Below are experts of layer 6 (counted from 0) of a mixture-of-experts language model. Rows are named router (the router's row for the expert), up (a neuron's input weights, with its number), down (a neuron's output weights, with its number) and show model dimensions 0-223. Each number is 50 + 15 x the weight over its row's rms, rounded and kept within 0 to 99.
After each expert's rows: "comes before" lists some tokens at least twice as common just after its tokens as in all text; "gets" lists some tokens that make up at least twice as much of what it gets as of all text. This comes from a sample of Wikipedia text that the model never trained on. Tokens count by the router's weight.

# expert 31
router:33 33 38 55 13 36 33 38 68 62 51 49 50 68 53 42 44 56 46 52 59 39 50 23 37 49 51 59 48 48 40 31 49 55 41 31 40 69 94 52 64 58 82 46 46 42 47 46 41 41 61 30 72 78 70 54 69 45 40 65 42 25 44 57 28 65 70 37 58 51 41 36 43 41 55 74 22 61 63 68 16 37 43 53 33 61 29 42 31 42 50 37 73 51 86 40 49 52 38 55 32 36 37 65 86 45 51 70 69 39 57 30 33 33 67 60 67 45 56 55 64 44 65 76 56 59 51 71 24 40 63 53 76 49 56 36 38 48 39 73 39 46 47 57 33 70 51 68 33 68 59 39 44 37 48 43 83 23 38 51 62 67 46 55 72 40 39 28 75 43 33 42 34 71 58 58 43 56 41 57 46 52 39 49 68 41 59 33 53 48 47 39 73 85 31 63 15 68 31 43 33 67 37 45 44 46 24 47 48 75 47 78 58 41 22 49 51 58 60 35 35 27 76 47
up1:73 64 49 46 52 42 39 66 50 40 73 66 35 60 65 68 40 65 31 39 55 62 53 58 51 49 91 65 48 52 42 42 64 51 42 17 32 36 54 51 41 40 61 33 70 41 20 62 59 56 30 37 35 50 16 44 47 47 81 43 77 55 79 51 81 35 49 34 44 50 61 61 78 34 47 54 71 36 66 52 55 40 43 58 25 41 65 58 44 66 46 42 61 63 55 41 42 45 47 76 58 57 57 56 60 66 23 45 20 47 71 49 47 77 46 51 36 62 45 55 14 45 46 63 50 67 68 47 30 53 58 39 49 65 42 49 43 53 44 30 67 51 55 49 35 44 43 52 64 47 83 64 39 68 20 38 61 39 64 16 15 86 60 50 59 40 72 38 26 63 71 88 49 29 49 24 49 32 50 47 52 25 43 58 61 37 65 63 41 55 43 27 38 55 33 60 47 44 37 34 89 23 21 49 52 68 57 37 52 40 35 61 31 52 34 56 63 42 78 55 58 32 52 52
down1:43 50 63 40 40 55 56 33 55 58 17 29 89 33 37 45 67 59 13 51 61 57 46 53 75 24 36 53 50 38 67 68 42 53 71 59 42 31 36 16 76 51 65 64 49 51 46 58 59 28 60 31 53 61 56 40 46 44 54 64 36 30 22 46 42 59 44 51 61 47 25 77 53 28 47 62 31 32 71 43 78 73 61 44 69 47 45 84 62 64 21 61 47 47 58 72 45 73 41 20 60 62 30 54 45 06 46 58 47 46 55 49 70 71 67 29 42 49 65 56 50 81 48 50 57 35 07 55 65 34 75 50 30 67 54 67 42 37 53 43 43 42 37 48 11 68 26 39 46 34 45 39 59 45 73 50 54 46 34 41 87 64 71 37 36 43 40 61 57 33 51 48 60 45 53 65 37 55 69 53 47 67 53 70 50 46 44 61 58 65 56 56 59 44 81 40 44 39 54 60 53 46 30 53 48 48 27 54 31 50 39 67 53 70 45 52 60 79 38 60 60 53 33 24
up2:59 42 36 45 66 52 46 39 69 47 48 55 80 44 52 76 70 63 41 33 41 70 56 71 64 30 73 45 61 40 48 47 44 83 26 52 50 29 40 35 49 07 37 63 59 41 71 74 51 60 11 33 41 59 31 48 53 56 41 23 75 60 57 56 49 74 47 25 73 58 69 52 34 42 37 50 51 45 79 56 54 73 54 45 60 68 58 62 41 55 47 42 12 45 21 27 62 70 56 33 49 66 45 49 33 33 41 55 40 53 16 54 56 68 64 52 56 48 64 34 43 61 29 51 48 55 24 61 36 31 42 40 51 75 35 46 55 26 24 60 33 59 63 56 59 71 72 68 53 39 47 45 39 28 70 55 40 61 76 47 43 60 73 27 50 48 38 68 30 57 83 62 58 57 31 24 63 63 55 32 51 26 60 52 53 45 47 41 94 68 51 79 46 60 48 40 46 57 47 41 60 60 48 52 86 48 52 29 41 36 36 51 65 53 42 43 35 20 35 58 59 51 46 63
down2:50 34 32 45 49 55 57 39 42 50 55 40 36 51 16 44 60 69 54 43 49 49 53 63 46 50 62 21 27 40 68 42 65 27 45 61 63 49 33 42 45 70 87 49 43 48 31 35 37 80 66 67 56 60 57 70 49 63 61 40 33 62 58 45 24 54 23 28 37 21 26 48 81 52 64 58 41 53 71 52 74 28 62 65 48 71 20 52 62 47 48 63 50 74 47 31 29 38 64 47 29 64 62 85 39 43 28 65 66 56 55 63 42 42 71 20 45 70 45 46 44 37 23 37 30 41 70 44 58 66 67 39 41 60 53 28 35 55 73 75 66 36 45 34 71 39 53 14 33 64 55 57 45 38 39 33 81 51 54 43 64 45 39 73 78 51 33 63 64 67 49 47 31 52 59 50 57 62 58 40 30 69 37 69 43 38 34 29 55 53 49 64 40 67 72 44 60 31 47 82 51 66 43 60 53 16 36 31 64 67 56 54 47 54 41 64 72 37 53 35 70 43 28 29
comes before: " ", " |", "|", "',", " /", " —;"
gets: " |", ":", ")", " |\n", "r", " –"

# expert 58
router:24 60 70 46 36 71 21 57 72 45 41 41 58 34 69 57 48 27 67 68 30 73 42 67 62 42 23 54 59 21 34 63 58 43 67 69 32 67 50 47 60 29 32 35 44 29 62 50 59 29 60 44 47 35 28 73 74 43 81 64 46 60 44 38 87 72 58 50 77 63 52 52 41 53 25 41 56 73 49 83 51 45 51 32 76 61 36 39 28 46 36 38 34 29 47 37 41 24 44 59 46 30 32 55 42 58 24 47 32 38 56 28 63 29 61 61 40 48 60 30 74 45 55 58 30 21 68 44 67 54 38 53 67 48 22 38 69 53 48 43 49 39 48 66 68 35 47 51 56 51 75 44 64 54 42 59 64 47 50 29 57 24 48 58 52 42 55 39 51 35 51 52 27 30 46 24 54 39 41 45 49 67 55 39 44 56 30 58 58 43 24 36 48 25 52 51 67 59 78 46 74 59 37 59 61 80 59 45 46 68 73 30 15 56 55 45 63 31 33 35 76 67 35 70
up0:57 38 48 22 31 33 61 54 35 84 58 45 19 53 47 30 49 13 52 29 55 64 57 68 50 49 30 62 62 26 56 54 46 61 86 74 78 67 34 46 60 44 23 56 45 54 31 36 48 63 37 45 49 58 63 72 42 60 36 62 46 47 47 75 66 81 47 13 69 45 62 66 46 74 31 40 42 50 31 57 76 71 73 60 77 52 55 52 57 74 55 76 74 37 53 49 57 50 61 46 37 44 25 48 58 50 55 59 64 65 47 58 36 54 30 50 57 65 50 30 51 58 59 28 57 37 27 33 52 41 45 71 42 54 61 71 66 52 46 65 69 52 21 37 82 45 63 46 52 27 28 48 75 07 48 35 42 21 40 54 39 56 35 59 36 33 54 52 39 56 63 49 59 60 19 64 70 58 35 44 67 58 46 46 18 56 59 52 67 56 48 42 34 58 50 39 61 37 10 41 51 38 37 57 30 41 38 39 53 22 45 44 54 37 64 22 61 29 57 56 66 50 44 41
down0:58 30 44 51 73 84 45 54 43 46 71 41 47 66 58 57 45 40 80 34 48 26 37 62 40 55 49 21 43 34 53 40 52 44 42 21 65 32 43 47 26 25 56 54 54 53 54 53 51 46 59 41 54 58 69 50 48 53 41 99 39 46 67 25 50 29 69 35 33 61 50 84 32 13 33 29 67 48 66 26 41 36 34 74 52 70 46 41 53 32 30 31 42 54 37 44 51 52 68 14 45 57 49 45 57 47 49 77 43 57 51 67 55 48 54 47 47 66 74 57 38 56 72 47 45 32 50 53 43 67 57 69 23 57 53 48 51 82 60 53 52 49 40 25 58 52 72 51 49 63 76 35 51 52 51 70 68 67 54 48 62 28 46 50 29 67 51 70 41 47 19 58 46 31 51 51 49 36 78 36 87 41 54 46 20 11 35 55 31 45 28 56 43 49 55 47 57 46 55 84 48 63 46 60 76 79 79 72 43 58 33 42 44 72 66 61 43 54 52 34 67 43 42 56
up1:79 41 42 75 75 46 46 61 46 29 86 44 46 84 53 71 52 81 48 45 59 45 44 68 52 32 60 69 57 43 58 57 11 47 20 18 47 45 49 46 66 58 72 47 64 56 47 66 41 55 58 44 43 37 17 31 34 59 79 51 86 54 63 45 61 41 48 55 39 65 58 67 72 50 57 35 65 42 44 44 62 40 57 55 48 33 86 60 68 50 65 34 46 81 64 42 63 21 69 78 25 58 67 41 45 46 43 46 41 36 54 53 47 64 19 59 42 74 35 45 33 47 28 57 36 50 69 32 48 58 39 17 51 45 58 69 44 57 59 30 71 41 49 57 47 33 71 49 51 32 64 52 55 78 37 53 49 44 62 43 41 93 40 58 45 57 53 24 14 40 67 70 42 53 45 36 70 37 35 59 77 13 56 44 55 60 62 65 46 46 66 43 28 55 62 54 17 49 54 32 60 44 57 37 39 52 40 32 45 43 37 32 30 38 39 53 64 46 52 35 50 47 62 57
down1:40 53 24 64 27 37 86 37 40 49 36 62 62 33 36 37 47 65 43 63 33 37 72 30 41 28 33 46 29 24 46 57 52 47 68 62 36 48 39 45 73 36 64 71 60 28 53 69 27 40 38 72 43 52 41 45 59 63 44 51 55 49 37 45 38 45 51 35 64 34 33 58 56 53 51 47 75 44 46 56 61 31 47 45 43 63 58 58 46 64 63 76 55 45 31 64 59 69 65 52 39 65 21 43 68 18 48 78 56 65 25 41 39 68 47 26 83 42 35 40 63 39 49 55 58 54 42 39 39 48 77 33 60 42 81 53 52 48 66 66 56 35 25 25 42 46 40 36 45 63 70 59 34 68 62 59 39 34 36 42 78 56 70 61 48 44 40 62 49 49 53 22 79 54 30 04 28 80 68 45 66 75 34 55 60 69 65 79 51 34 74 30 45 68 51 64 71 34 58 68 43 57 53 32 59 60 40 52 63 36 13 32 70 44 58 69 68 43 52 37 66 56 38 38
comes before: "201", "200", "199", "202", "198", "197"
gets: " ", " name", " time", " to", "ription", " life"

# expert 23
router:36 54 39 65 43 42 67 59 55 41 30 35 51 52 70 34 33 59 51 69 82 55 68 56 29 52 38 79 48 54 51 51 69 56 43 24 27 51 47 62 56 49 39 44 37 22 32 62 76 49 46 43 59 39 70 63 65 45 66 58 42 47 45 33 71 65 64 40 72 32 80 44 39 40 45 41 45 35 35 33 50 59 56 40 25 58 36 25 32 49 59 40 65 30 46 68 42 28 28 19 30 63 53 59 41 72 50 79 26 46 45 32 50 52 77 44 52 54 53 58 69 50 67 71 57 47 37 47 59 76 68 41 62 78 51 40 60 60 25 49 37 43 58 32 66 52 46 63 48 66 39 39 57 44 51 24 71 53 47 65 62 60 78 61 31 31 47 57 61 37 28 27 32 49 62 66 66 34 75 75 40 40 43 23 27 11 67 43 38 65 66 56 45 85 59 69 20 50 55 22 66 51 39 37 38 31 55 91 58 46 43 76 82 54 59 39 63 59 52 49 45 57 51 43
up0:43 49 33 34 49 45 71 65 42 65 50 35 35 50 59 27 41 35 40 41 38 82 49 56 61 34 52 39 38 32 62 55 17 59 66 48 55 46 50 86 49 16 37 66 59 65 28 50 49 72 67 59 53 89 54 53 62 70 45 41 50 44 43 73 50 62 42 61 64 43 47 51 55 51 43 51 38 34 29 74 84 29 55 59 49 35 58 41 35 82 61 74 58 42 50 63 79 44 54 52 29 73 28 62 65 20 71 55 67 58 59 35 31 58 38 64 50 79 58 33 33 51 50 26 41 61 61 38 48 33 41 68 62 41 67 47 62 57 55 57 73 14 28 59 55 66 51 38 46 33 45 47 66 56 54 23 51 29 58 35 46 31 24 39 50 33 14 66 49 54 53 41 85 67 44 60 58 40 39 52 60 45 25 42 25 63 59 58 35 35 74 71 37 65 44 42 68 41 36 39 50 16 79 46 49 37 32 50 49 59 37 65 73 36 70 60 43 38 36 58 60 81 37 51
down0:69 32 44 69 56 45 43 63 38 55 76 61 60 60 45 53 41 51 73 28 63 52 36 39 61 55 43 16 51 62 24 62 43 44 25 38 49 32 22 16 43 49 77 47 41 44 52 42 64 57 32 43 79 60 56 52 37 53 64 39 45 52 61 44 53 34 99 65 40 55 42 60 36 45 65 52 69 23 40 32 62 49 38 83 27 53 51 73 35 81 21 52 60 54 42 59 60 45 62 84 50 60 48 52 78 56 60 59 42 68 20 52 53 61 35 25 40 51 60 79 29 49 92 38 60 46 36 46 40 44 59 47 39 50 84 51 28 56 70 54 36 50 44 39 26 32 44 39 49 33 64 44 46 50 51 59 71 66 38 62 41 08 31 50 31 58 41 54 66 44 35 44 52 61 41 20 51 69 51 38 35 30 68 51 53 56 42 54 48 44 39 62 42 35 53 62 17 50 54 73 20 44 71 58 56 74 79 65 53 74 49 31 64 55 41 61 48 45 28 59 50 50 52 55
up1:71 41 46 65 50 52 46 69 47 46 59 58 54 57 51 80 41 74 49 50 77 50 57 69 64 44 78 70 31 47 58 55 43 50 45 23 37 73 84 53 55 45 68 59 78 62 37 58 43 66 24 55 20 50 35 26 60 71 72 39 75 47 73 37 43 41 52 41 36 48 69 51 45 47 53 45 74 45 39 57 46 52 70 58 51 48 51 50 44 57 84 31 50 61 54 58 68 43 60 78 58 76 59 41 44 66 20 42 72 39 43 29 31 65 61 38 36 99 54 41 24 56 41 67 40 49 79 42 29 23 56 57 29 71 20 57 29 50 59 47 58 47 37 40 45 45 58 67 59 54 51 56 46 61 31 44 61 29 59 22 28 61 43 65 46 68 69 26 20 46 69 76 49 30 31 29 56 45 49 57 72 30 44 63 69 42 59 36 38 47 29 44 35 68 28 40 34 15 59 41 73 41 51 50 56 52 39 34 38 41 24 50 37 40 36 51 67 58 43 64 55 26 58 43
down1:36 47 59 33 27 52 54 32 48 51 23 61 65 37 54 66 32 43 45 50 76 57 44 28 67 51 64 42 54 27 66 46 72 55 72 42 46 32 20 23 45 52 50 60 46 43 64 59 35 57 23 50 59 89 42 42 52 86 52 58 30 24 38 72 56 47 65 53 66 38 42 73 50 38 36 49 44 27 55 63 53 32 65 75 56 57 37 52 44 39 44 51 67 49 39 61 50 72 47 35 45 35 27 49 52 34 27 78 29 42 56 46 56 30 72 09 78 39 68 60 54 51 35 48 46 62 17 72 63 63 68 40 45 61 49 62 58 53 63 79 32 53 38 39 39 58 44 23 46 39 50 75 59 42 65 49 40 72 46 60 72 29 44 36 35 39 05 90 78 38 37 55 67 51 55 33 35 47 75 42 47 64 36 47 33 44 54 45 44 33 57 63 70 31 62 56 42 72 62 51 73 36 37 74 57 35 59 70 61 52 29 50 58 35 57 54 51 88 52 48 46 46 36 48
comes before: " ", " |", "%", " Liberal", " Democratic", "8"
gets: " |", ".", "202", "P", " G", "IN"

# expert 20
router:35 73 63 60 65 32 59 39 25 55 46 40 54 55 59 61 30 51 14 61 40 40 40 62 48 57 29 51 75 43 37 52 42 25 65 47 38 54 16 44 65 30 44 48 33 33 68 23 70 35 49 36 56 29 41 81 46 22 53 63 31 45 61 32 72 53 77 31 54 51 68 42 22 48 30 29 77 82 25 67 31 47 53 52 38 39 59 43 40 50 54 33 61 55 42 59 53 25 67 68 64 52 54 22 44 58 26 47 43 62 82 36 55 31 30 40 52 55 67 53 60 34 59 54 67 37 64 42 43 72 51 47 47 76 75 40 77 30 48 31 45 50 38 42 60 27 64 69 37 64 45 36 29 56 73 61 63 68 28 46 76 68 42 46 62 24 56 33 63 41 40 36 51 37 60 40 52 39 60 70 41 69 33 41 35 58 80 54 33 61 59 48 69 35 32 65 77 30 74 26 62 30 54 71 39 39 57 64 48 52 34 40 58 34 65 56 59 72 50 48 51 63 67 36
up2:77 57 46 39 58 41 53 50 58 82 60 69 54 43 57 71 65 19 65 36 43 68 65 59 61 34 98 42 49 62 56 60 45 76 18 58 35 49 52 37 24 13 34 51 58 32 81 73 63 61 11 43 50 62 46 34 74 66 32 49 40 69 66 48 44 58 48 52 33 38 60 70 21 58 56 46 65 55 59 71 44 87 44 32 57 61 53 63 53 67 51 59 32 25 42 37 43 65 58 46 47 77 22 52 39 42 51 48 44 54 30 78 35 62 56 47 56 53 38 44 46 51 29 55 62 42 33 46 47 38 31 38 29 54 47 34 18 36 24 54 45 65 50 50 62 72 52 65 51 53 54 68 26 43 54 46 34 57 50 16 28 48 41 31 32 48 31 68 39 51 84 63 58 59 35 29 43 59 45 47 68 33 47 61 25 76 55 47 66 35 52 69 67 51 54 34 68 44 60 55 82 49 42 40 77 70 48 65 34 39 45 33 50 56 52 48 59 40 19 56 38 51 49 70
down2:53 49 27 66 47 36 46 45 38 33 68 30 46 46 35 26 35 64 45 75 49 51 83 55 51 52 60 58 66 22 50 47 49 25 34 59 39 53 11 80 48 49 43 63 51 41 18 46 33 73 62 84 62 60 74 47 65 55 56 48 62 39 55 41 50 55 13 59 50 34 22 65 41 32 63 36 47 55 54 29 20 59 48 51 32 53 43 59 62 35 38 24 57 54 62 49 63 51 56 64 62 33 62 51 19 73 54 58 48 47 57 67 49 47 68 49 36 54 50 46 70 52 32 47 59 56 68 46 60 50 61 55 62 53 70 57 62 60 30 34 62 18 50 76 58 37 39 54 22 77 64 41 80 40 69 33 61 43 42 36 73 25 66 65 62 61 54 46 29 36 45 57 59 51 43 22 76 74 42 37 36 63 43 58 35 43 29 79 40 66 87 26 60 37 99 36 51 49 45 29 52 48 72 39 53 48 55 45 38 48 39 48 28 51 47 63 33 23 57 46 57 54 45 49
up3:60 48 61 54 16 60 39 46 48 56 54 64 10 45 37 46 37 31 44 20 69 48 35 30 52 49 44 41 76 59 44 56 48 30 45 47 51 86 49 44 34 33 67 39 30 29 27 55 46 56 47 72 53 44 26 11 30 74 55 63 58 48 57 52 42 64 50 79 31 50 13 51 50 99 48 48 63 40 64 28 48 61 18 89 41 59 37 50 55 66 72 58 72 65 23 61 52 59 49 51 76 52 55 47 44 54 37 26 63 49 50 64 45 62 56 42 45 96 48 40 43 43 66 46 38 45 23 40 42 55 52 57 18 36 34 55 45 56 64 56 60 27 59 41 60 54 29 48 21 67 23 52 68 56 23 32 60 57 69 64 36 45 48 20 61 38 67 46 59 55 68 71 56 58 37 51 51 51 39 34 46 56 33 58 60 59 40 47 56 64 64 27 50 47 57 77 59 51 37 56 50 51 48 62 67 61 67 48 52 55 66 58 69 50 73 62 21 55 58 61 50 65 47 55
down3:28 63 32 49 56 55 31 61 47 63 46 78 19 48 55 48 71 70 48 27 26 60 24 64 48 38 57 47 28 61 43 70 30 55 50 41 59 44 75 69 65 40 32 59 73 60 48 45 39 48 68 66 40 59 53 45 47 32 30 40 47 76 64 25 41 58 65 48 61 33 52 42 59 46 50 53 51 54 58 51 39 48 61 55 50 42 52 42 64 15 45 53 42 17 61 37 68 55 43 45 51 69 46 56 73 77 45 64 24 31 25 42 50 29 31 43 32 40 60 37 50 39 55 32 27 58 40 26 41 29 46 70 54 75 49 39 68 48 70 64 69 65 62 77 90 54 54 60 89 48 55 28 46 61 77 36 21 38 56 42 55 46 63 18 47 49 70 28 30 38 66 53 34 42 63 50 24 46 54 49 43 40 59 52 48 80 66 27 62 63 38 53 45 37 59 61 71 80 35 30 59 28 52 72 54 45 76 89 34 56 29 44 38 29 66 48 58 54 39 43 68 57 54 30
comes before: " ", " \"", " S", " N", " B", " Born"
gets: " |", "-", "|", ";", "===", " -"

# expert 57
router:63 64 60 54 44 42 64 39 51 32 36 54 77 66 82 70 46 51 79 85 32 40 35 63 51 56 18 63 60 35 35 44 54 31 58 65 16 70 57 54 64 41 70 61 44 37 59 37 65 34 35 68 59 39 53 72 42 31 74 49 52 54 48 33 70 62 74 28 46 60 67 73 39 37 21 22 67 66 30 67 31 34 22 38 25 62 71 49 52 67 71 24 50 43 76 56 64 51 60 60 37 51 46 42 42 41 43 51 80 36 63 75 54 38 36 58 30 66 38 34 75 49 44 60 34 33 44 19 53 59 66 34 38 59 46 67 51 40 60 34 42 69 38 54 40 46 58 64 33 24 65 46 36 62 73 50 63 58 44 42 48 49 24 70 67 35 37 35 79 33 53 48 38 50 44 41 43 32 56 61 79 51 46 39 57 72 67 47 40 45 35 59 57 52 70 50 74 52 32 25 59 36 21 46 32 39 47 53 52 54 50 60 50 69 58 50 52 17 66 58 36 80 44 37
up1:50 53 38 56 84 65 34 58 57 35 67 55 55 83 64 69 43 66 63 57 50 68 62 58 61 81 63 68 32 64 75 59 52 41 50 20 38 55 43 63 44 71 54 66 93 56 46 61 51 44 65 45 32 52 21 35 44 61 57 30 60 26 51 33 48 53 46 59 57 60 70 79 64 38 53 44 43 34 49 46 47 60 66 76 28 52 90 58 50 49 64 34 27 79 65 48 49 31 30 84 54 40 61 57 59 52 48 30 48 40 47 37 56 82 39 67 27 68 43 56 31 52 39 55 46 40 47 45 42 31 43 48 31 63 58 57 51 76 76 61 34 37 47 40 53 25 56 54 58 23 63 74 53 59 29 57 67 35 55 14 53 71 47 40 61 90 54 37 51 43 58 78 50 47 36 18 47 60 52 56 65 43 52 48 48 60 64 54 56 45 60 43 49 35 39 39 24 17 44 43 58 43 36 10 24 43 45 37 55 48 24 39 29 34 33 32 48 48 56 45 27 42 35 55
down1:54 45 43 44 37 34 68 32 52 54 26 72 47 56 36 43 41 41 56 67 55 57 76 64 41 59 47 54 32 23 34 55 50 41 69 55 58 27 41 31 40 36 54 35 35 48 38 65 56 48 34 90 59 58 60 47 54 51 51 56 51 41 27 46 60 41 44 45 54 57 73 90 53 33 52 26 70 52 40 47 50 46 29 57 60 57 46 67 58 63 41 57 55 67 39 72 45 67 47 35 50 58 24 38 38 32 52 59 36 62 62 36 47 37 57 21 58 52 50 04 74 49 56 62 40 42 32 62 53 86 52 53 77 51 52 57 61 61 68 41 42 48 44 34 27 70 38 36 51 64 69 65 56 35 55 66 23 45 16 52 81 49 61 60 35 27 12 99 64 25 58 31 68 43 43 38 46 18 72 39 56 68 29 41 33 63 44 54 41 45 48 68 50 83 58 51 43 52 63 44 69 51 54 70 23 38 49 66 61 31 35 32 58 29 36 67 52 41 42 52 76 72 74 62
up2:56 53 43 57 54 47 32 31 57 55 77 68 62 34 62 82 77 28 64 32 53 62 62 48 79 53 63 32 46 42 71 51 39 76 23 44 36 33 52 30 32 32 14 49 62 41 90 58 79 42 23 35 46 56 35 64 56 57 54 57 37 39 47 54 54 72 62 31 50 27 60 50 16 42 39 47 62 61 71 75 44 55 56 35 53 64 58 73 18 70 64 64 07 38 49 29 47 73 35 52 50 61 55 37 43 32 60 40 41 35 18 48 47 64 56 51 41 45 42 46 48 50 34 48 63 49 39 38 45 36 16 53 65 49 52 29 52 22 38 61 43 56 59 63 85 84 28 53 55 46 57 57 22 37 57 79 49 48 51 54 53 54 57 36 44 48 38 60 36 60 64 46 54 39 25 56 74 51 47 43 53 47 56 50 63 65 71 51 57 80 40 37 68 67 45 17 67 23 40 39 46 40 54 70 60 48 53 44 65 38 59 29 71 64 55 47 73 57 19 68 59 43 46 51
down2:49 53 61 38 34 48 31 49 52 51 56 54 43 53 21 31 47 48 46 30 45 42 48 42 74 67 51 63 38 52 23 42 55 44 56 54 39 59 57 66 63 87 28 54 41 47 40 65 44 76 74 49 66 64 47 59 34 76 50 69 56 33 61 19 40 40 00 45 39 51 02 39 67 56 50 44 59 64 64 34 49 28 65 69 44 63 31 57 52 48 45 50 55 65 43 48 40 49 51 61 55 22 49 60 36 72 68 76 72 25 53 38 47 63 42 25 39 66 48 37 57 51 44 40 29 44 36 18 39 63 57 47 50 30 44 57 45 59 43 84 68 38 54 48 51 37 49 30 71 77 56 65 85 72 47 53 77 36 52 70 30 45 51 52 60 40 34 61 58 82 69 33 27 62 40 45 51 64 25 55 56 46 67 72 44 22 25 41 66 55 82 51 41 56 55 51 47 27 32 49 33 78 49 65 70 44 49 29 26 51 48 33 35 57 40 51 67 40 71 62 64 33 54 31
comes before: "The", "|", "201", "200", "S", "A"
gets: " \"", " (", "-", " ", "==\n", " |\n"

# expert 27
router:28 33 48 61 53 41 38 55 62 69 49 68 52 61 67 39 29 70 31 38 43 79 72 17 34 54 47 59 52 69 28 67 50 57 44 44 57 69 52 41 51 60 50 48 36 47 64 30 28 35 65 63 70 75 82 40 29 52 18 57 46 49 54 25 73 34 71 34 29 41 26 30 62 32 54 52 40 34 52 45 20 79 61 17 47 32 50 49 30 68 46 58 52 44 36 73 46 47 54 50 39 44 50 26 61 47 74 35 55 37 39 27 13 39 46 70 71 42 74 73 68 82 56 41 55 58 38 60 44 58 37 32 54 44 50 41 57 44 36 43 38 40 40 70 51 68 64 47 52 68 74 53 42 40 65 50 64 68 60 71 42 58 44 57 86 29 82 41 59 47 35 44 38 70 68 56 44 40 22 59 51 69 56 52 47 47 66 31 75 45 50 53 50 39 30 64 45 65 56 38 21 73 66 16 67 54 39 50 45 67 79 62 62 50 46 32 40 26 47 40 31 59 42 58
up1:66 63 22 46 67 60 46 74 52 29 80 40 34 63 60 50 44 67 43 58 48 58 51 56 59 29 36 53 34 57 66 38 23 41 43 44 28 47 65 61 71 42 40 33 96 59 31 63 51 45 47 63 21 43 44 51 46 62 88 70 85 42 56 37 73 36 36 26 37 50 57 53 61 44 70 49 66 52 50 46 53 26 38 52 34 38 62 58 57 63 55 61 18 70 69 52 76 53 60 55 68 62 52 64 50 52 35 38 50 50 67 33 48 57 35 66 48 62 56 66 30 48 30 58 43 53 43 53 44 31 46 46 55 54 33 56 46 62 71 55 67 34 57 51 39 58 67 75 49 50 70 45 56 72 40 54 43 37 67 25 45 84 26 50 46 52 62 35 42 58 77 50 61 28 63 44 60 45 34 71 79 33 31 58 26 52 57 51 28 60 66 14 60 52 45 44 40 00 39 48 63 17 30 48 37 49 46 39 33 55 36 44 18 18 34 33 63 56 36 58 33 34 53 71
down1:36 48 59 47 23 19 79 43 43 31 44 46 63 32 63 54 51 44 52 47 26 45 41 55 23 43 24 43 58 49 87 62 82 50 66 71 36 55 35 36 44 55 57 61 37 25 72 55 45 65 35 70 61 38 46 37 65 60 41 63 54 54 26 66 73 46 66 47 41 48 40 64 62 33 45 75 62 55 31 40 44 26 42 60 48 48 58 66 58 56 56 61 41 48 59 55 53 52 54 23 39 56 05 34 47 40 38 74 34 43 52 75 38 40 75 29 67 68 54 59 42 53 41 35 56 73 34 83 47 77 54 42 59 43 48 72 57 48 61 69 56 48 49 45 36 56 21 50 45 64 40 70 46 46 34 68 34 36 44 58 39 40 68 31 36 63 65 64 68 61 39 33 53 33 71 36 34 58 64 29 33 42 35 52 37 59 20 78 35 63 92 49 32 91 69 63 72 65 48 64 63 41 40 35 56 40 27 48 72 37 29 45 68 40 49 51 56 31 30 30 52 69 53 37
up2:60 54 46 46 63 55 50 54 32 60 45 59 55 32 53 49 68 34 46 19 54 52 50 42 64 60 75 37 53 49 61 42 57 49 26 77 27 33 42 41 29 24 60 56 60 28 52 70 60 45 40 65 53 52 41 48 63 67 46 46 48 55 69 52 57 72 59 74 42 18 56 61 14 56 39 58 80 52 62 44 27 82 30 36 62 56 69 57 38 51 53 78 39 36 14 31 43 66 59 44 66 63 10 53 46 66 33 52 48 48 31 41 27 63 72 48 60 32 56 49 30 64 56 42 15 45 49 50 38 50 27 48 51 44 46 42 44 23 21 66 30 68 71 45 63 71 29 39 71 43 56 45 35 49 57 52 43 60 64 48 58 38 75 45 43 56 31 55 69 51 72 46 56 40 60 26 47 63 69 39 81 39 45 64 60 49 69 57 74 87 41 73 82 59 56 25 38 65 43 56 79 50 60 67 74 37 52 57 27 42 43 35 57 29 42 26 52 46 11 67 59 38 59 61
down2:49 35 36 33 24 51 46 33 46 50 52 25 52 65 34 42 23 57 42 42 21 57 64 49 54 83 52 37 36 28 41 26 55 36 51 80 44 55 51 47 27 58 49 52 57 31 26 44 41 80 57 55 55 48 72 27 46 45 29 54 72 54 57 45 44 73 29 60 46 61 49 38 37 66 39 41 49 40 57 60 49 46 75 57 38 92 58 41 68 99 55 53 79 63 65 37 22 48 43 62 55 38 37 78 34 72 46 68 80 44 29 72 64 75 42 41 37 56 46 51 47 57 62 52 52 65 76 19 36 26 41 70 94 65 58 75 50 47 34 75 44 42 39 40 51 56 53 36 62 77 43 45 57 49 34 29 67 39 61 36 54 49 55 63 41 35 33 56 41 69 47 44 35 54 91 49 56 53 57 52 69 40 48 45 31 48 40 47 36 63 63 20 36 55 73 65 56 39 46 35 34 35 28 46 38 29 35 40 68 38 62 75 54 47 62 34 63 48 60 51 51 68 60 55
comes before: " |", "0", "1", "2", "3", " |\n"
gets: " ", "s", "ers", " City", "ia", "es"